Below are experts of layer 5 (counted from 0) of a mixture-of-experts language model. Rows are named router (the router's row for the expert), gate (a neuron's input weights, with its number), up (a neuron's input weights, with its number), down (a neuron's output weights, with its number) and show model dimensions 128-255. Each number is 50 + 12 x the weight over its row's rms, rounded and kept within 0 to 99.
Before each expert's rows: "gets" lists some tokens that make up at least twice as much of what it gets as of all text. This comes from a sample of Wikipedia text that the model never trained on. Tokens count by the router's weight.

# expert 5
gets: "1", "2", "9", "0", "3", "4"
router:21 75 54 47 62 35 44 54 33 44 47 67 36 45 72 32 50 45 52 37 32 26 54 31 46 58 45 42 69 58 61 53 57 48 53 57 52 78 41 34 36 51 38 59 42 58 76 43 52 63 38 36 37 53 67 51 48 66 59 58 47 49 64 32 67 28 49 59 65 32 69 30 43 39 37 54 34 25 46 34 22 50 61 51 42 64 58 64 61 66 50 65 28 63 58 42 60 40 70 51 72 40 44 69 63 50 54 41 41 22 46 36 39 51 44 53 72 41 31 67 35 44 55 54 42 48 62 35
gate0:46 48 71 48 55 54 47 50 33 47 56 42 56 69 58 71 63 53 43 66 47 33 45 32 49 43 49 56 40 45 63 65 75 63 46 63 71 56 42 69 51 36 44 52 45 57 56 35 38 47 50 28 48 50 40 50 66 57 54 59 58 38 25 64 69 54 41 64 57 41 46 53 62 29 50 46 73 47 61 31 49 52 54 56 42 47 36 38 73 66 56 39 46 46 63 53 56 62 52 69 41 48 41 72 55 39 71 43 70 47 30 49 51 50 28 89 56 64 40 60 56 50 39 66 47 36 48 41
up0:38 55 43 65 28 38 49 63 41 71 44 57 35 52 70 53 44 41 55 53 73 47 61 51 36 30 39 37 72 41 51 40 53 39 38 43 44 43 62 29 47 57 53 48 64 41 54 44 69 34 48 60 46 77 56 64 58 71 58 71 46 37 41 43 58 43 57 51 25 46 65 48 56 62 60 52 33 32 55 35 32 62 43 58 50 49 42 57 66 68 45 50 73 51 59 36 52 51 74 34 53 53 86 67 48 44 35 66 52 56 73 67 68 41 63 33 46 45 73 63 72 52 51 47 43 57 51 54
down0:53 37 51 45 60 53 55 79 52 55 66 53 48 42 61 41 44 26 32 54 43 45 57 49 54 61 43 66 51 52 24 69 32 42 50 48 53 76 63 40 52 59 44 50 69 29 29 69 34 43 63 37 87 48 27 66 46 44 52 50 53 46 31 73 40 46 48 54 39 62 71 52 60 54 52 47 41 57 36 67 31 40 43 50 53 44 75 62 65 54 66 33 48 63 42 50 73 58 55 46 51 43 32 54 60 48 43 41 28 64 52 52 58 33 67 70 67 41 74 72 46 76 51 55 42 59 41 46
gate1:51 51 42 56 39 48 48 50 30 52 55 62 39 50 74 29 32 57 39 63 50 35 58 56 34 18 53 51 74 67 57 46 38 47 59 71 60 60 30 34 46 46 27 49 55 34 63 29 51 67 40 33 35 42 61 64 51 77 55 23 25 35 73 43 56 48 57 57 32 49 67 35 32 38 60 69 48 47 38 39 34 69 60 55 57 47 58 67 71 56 44 45 45 53 71 32 57 45 52 57 74 43 49 46 48 47 73 58 43 43 42 36 44 60 46 66 75 44 29 58 52 54 41 57 61 69 59 08
up1:35 55 42 55 34 43 53 45 51 64 51 48 52 58 31 42 13 52 45 64 44 52 73 47 48 44 61 46 61 44 48 29 33 37 54 59 51 62 37 25 48 51 61 53 50 28 31 39 34 55 60 50 59 53 58 81 33 70 49 50 52 57 48 67 56 27 46 40 59 37 40 47 35 29 52 48 45 71 67 30 64 66 54 59 47 41 50 62 47 71 26 73 59 46 51 50 50 41 46 71 70 53 29 38 56 54 48 56 66 50 43 35 39 44 68 62 53 41 43 58 62 44 55 57 71 56 39 23
down1:52 70 53 60 48 63 65 43 46 57 41 25 58 54 61 23 43 52 39 56 47 52 56 49 55 57 49 40 67 41 45 51 39 59 61 58 46 37 52 49 48 52 48 55 29 39 43 58 66 52 49 62 48 31 57 35 60 61 62 63 52 51 44 63 59 58 76 33 38 47 61 70 50 61 43 71 57 50 52 40 49 44 32 50 54 47 46 57 63 41 48 36 59 44 46 56 60 35 56 43 48 34 18 12 38 42 66 26 56 54 57 55 42 35 39 53 59 61 36 57 60 53 58 52 52 52 62 53

# expert 2
gets: ",", "s", " |\n", "4", "5", "8"
router:47 41 35 37 27 52 42 48 36 48 37 59 53 68 79 64 47 39 42 56 52 38 43 33 44 49 30 36 59 77 39 60 64 51 32 65 49 73 31 72 43 28 32 53 51 49 83 40 43 29 46 37 62 37 72 73 67 43 50 45 42 49 35 44 64 47 46 79 62 44 37 31 37 34 47 62 51 36 47 61 36 58 43 40 34 62 60 48 68 59 42 56 45 58 57 49 41 55 60 61 44 58 50 62 53 69 41 78 48 44 38 61 52 39 61 43 43 64 50 74 42 45 73 62 63 63 37 54
gate0:40 52 60 35 38 58 36 29 34 52 33 52 59 36 26 41 44 38 53 50 53 38 33 59 58 56 52 49 70 60 58 41 53 36 70 82 71 58 30 43 58 43 54 49 44 46 53 44 54 39 68 46 60 45 63 62 46 30 38 84 33 55 54 20 48 45 45 58 41 47 54 30 37 56 41 24 34 56 57 37 44 50 70 53 49 57 50 58 51 46 48 45 31 45 46 60 52 36 30 48 53 57 56 48 62 56 56 36 50 37 37 38 52 40 70 54 54 76 62 29 53 39 48 65 61 47 38 58
up0:70 50 43 54 40 51 35 59 65 53 64 39 33 45 36 31 65 41 45 34 41 57 30 40 37 44 54 56 35 52 48 64 27 46 35 55 41 52 61 36 63 72 72 52 27 47 29 53 47 55 39 60 44 60 42 30 28 66 35 46 41 52 60 64 33 65 48 65 56 50 48 55 45 67 34 71 58 54 28 49 68 35 38 49 41 46 50 65 51 49 40 35 68 38 56 50 58 48 43 60 34 44 67 32 65 57 63 37 29 38 64 37 33 75 46 51 40 49 48 52 66 48 54 44 52 45 33 65
down0:65 62 59 62 68 60 44 37 50 58 44 55 67 58 53 49 47 46 34 56 58 65 35 49 23 41 29 55 49 44 57 53 66 35 42 62 56 51 46 68 45 68 64 39 26 37 43 79 39 59 36 33 69 37 44 40 52 59 47 52 35 38 49 39 48 30 29 53 47 34 27 36 74 49 51 48 73 47 60 57 50 52 43 54 57 55 53 46 48 34 61 43 61 60 72 59 43 49 48 39 30 51 58 46 65 48 44 76 63 52 47 29 49 54 72 48 31 33 49 26 55 69 37 60 64 42 37 52
gate1:53 61 43 58 54 52 35 52 59 49 40 66 61 58 61 71 55 48 47 38 50 58 29 25 56 54 64 38 60 49 55 42 38 46 65 52 74 61 58 35 31 44 38 41 68 45 55 75 34 39 36 41 34 53 37 48 59 68 59 38 50 49 44 60 46 35 48 38 53 43 47 47 57 51 55 46 49 24 34 28 32 44 72 48 18 52 80 57 53 48 85 62 48 54 65 41 48 60 39 65 50 56 57 36 60 42 48 55 57 56 46 46 43 64 50 57 57 49 31 48 65 26 44 47 34 28 58 42
up1:40 40 54 49 56 49 43 56 42 52 24 37 42 38 71 79 49 33 42 39 43 62 45 51 36 40 72 32 49 40 41 56 40 63 51 55 50 61 50 49 60 57 67 58 55 49 43 34 43 38 61 53 56 40 42 49 52 42 77 35 46 63 32 45 42 62 34 45 50 38 42 59 67 35 71 47 64 53 51 32 47 39 53 46 56 49 64 34 68 64 38 39 44 43 49 39 51 50 39 41 52 41 41 53 73 48 57 34 54 56 40 36 45 30 48 57 74 40 36 63 55 49 35 45 48 47 70 41
down1:45 62 54 60 38 47 67 45 50 45 46 39 38 46 14 58 54 41 34 63 58 37 49 47 48 44 54 60 23 34 51 53 67 31 75 40 82 58 60 48 78 82 72 42 56 59 58 43 20 62 43 38 54 54 47 34 40 47 53 49 57 48 62 40 32 49 57 41 57 63 64 50 58 65 47 31 41 56 41 45 60 55 61 49 42 24 48 70 46 58 58 55 32 43 48 34 36 43 55 61 32 64 50 48 60 31 46 22 55 49 63 52 44 62 58 61 51 58 55 69 60 61 38 67 61 84 31 56

# expert 7
gets: " ", "\n", " |\n", "ing", "ed", ")"
router:63 55 28 54 37 47 49 50 35 54 34 31 37 57 59 62 58 34 44 63 40 46 36 39 65 61 49 50 42 51 38 70 58 35 63 51 50 81 41 59 68 44 20 58 38 65 40 44 42 50 36 50 29 53 57 59 58 59 50 29 57 44 66 26 39 58 41 53 66 79 61 55 53 41 52 46 46 61 47 59 45 64 62 52 46 57 47 60 76 38 60 60 54 47 38 40 55 45 57 46 59 80 58 64 56 55 53 51 76 37 43 52 33 30 33 52 43 33 21 59 40 53 62 56 77 71 52 51
gate0:32 42 32 34 35 39 54 34 44 52 50 45 55 39 45 58 34 64 33 67 32 47 38 29 36 60 43 38 39 56 66 33 41 39 48 59 68 52 65 68 42 46 39 52 47 55 66 37 41 55 53 43 45 55 25 59 36 44 39 53 40 72 47 53 59 34 51 40 31 39 61 53 87 56 51 26 37 47 60 25 51 60 33 63 48 66 49 62 69 52 49 50 44 47 51 42 56 42 58 51 29 71 50 44 33 51 39 37 58 42 63 48 57 23 33 70 54 65 47 50 64 47 47 33 65 38 81 54
up0:64 40 61 30 28 64 42 56 41 47 48 65 59 54 50 47 27 63 51 51 34 45 54 46 49 44 81 45 70 45 44 58 33 50 67 50 53 39 59 60 63 45 59 39 46 39 42 31 38 62 68 54 60 35 43 53 51 62 48 33 42 41 48 42 55 71 33 76 50 58 58 40 37 23 40 55 40 38 33 52 57 17 68 56 45 49 48 47 29 36 71 57 34 35 40 40 36 54 72 48 62 74 55 52 63 50 43 33 36 38 28 60 48 47 55 46 48 53 45 46 45 38 20 44 44 54 49 47
down0:44 61 58 40 63 60 53 52 60 58 57 54 52 55 58 46 65 47 60 37 60 34 52 33 41 39 39 56 32 65 50 46 56 23 49 62 26 34 57 41 51 52 37 51 61 44 38 70 53 66 26 61 48 41 65 50 56 48 57 65 31 54 51 51 49 57 59 33 28 45 58 58 46 65 57 47 55 70 56 54 35 53 37 46 34 46 44 58 68 65 34 56 61 48 65 54 64 58 37 74 45 26 34 69 38 43 50 41 72 34 66 32 63 70 44 57 61 55 51 51 43 55 65 66 46 64 64 49
gate1:48 52 50 71 52 40 39 48 51 35 36 34 46 37 59 43 40 47 50 39 56 77 43 49 47 51 56 71 51 54 29 38 49 41 77 58 43 57 17 45 55 31 45 56 58 38 57 52 48 55 39 50 50 34 54 41 72 40 23 56 41 53 53 34 62 70 33 58 66 40 61 49 38 68 51 56 57 49 64 51 57 63 43 43 31 34 54 63 59 35 55 51 56 75 41 62 34 48 55 50 54 57 61 45 59 52 46 40 58 52 54 53 49 56 57 33 34 67 45 65 48 49 52 52 51 50 51 40
up1:54 54 34 59 67 28 32 59 69 74 53 62 53 58 56 41 51 39 60 37 61 48 48 64 54 44 40 41 57 47 78 60 55 72 48 53 30 49 59 38 45 58 38 59 46 46 77 49 41 37 63 51 42 54 53 59 29 46 68 58 51 61 38 44 20 13 35 59 34 74 45 32 39 59 43 44 40 46 59 38 54 46 48 44 66 47 63 42 54 55 33 62 49 31 54 46 63 50 68 59 49 30 58 65 62 63 39 50 31 55 59 41 44 46 54 64 72 41 60 23 38 26 62 41 61 39 61 41
down1:61 65 36 42 48 51 39 43 72 54 64 58 54 37 60 45 49 48 48 35 50 43 25 64 29 43 62 53 76 55 39 43 48 47 76 49 55 55 45 65 39 59 23 74 53 42 73 48 32 50 35 38 51 53 57 74 55 51 49 36 56 45 45 59 69 50 45 51 48 33 52 38 45 39 66 62 57 68 46 42 48 43 26 38 44 54 67 49 48 44 53 55 58 52 84 52 58 44 43 45 47 28 48 36 58 51 37 58 64 33 55 65 70 25 59 66 48 44 65 56 68 70 56 75 44 46 45 39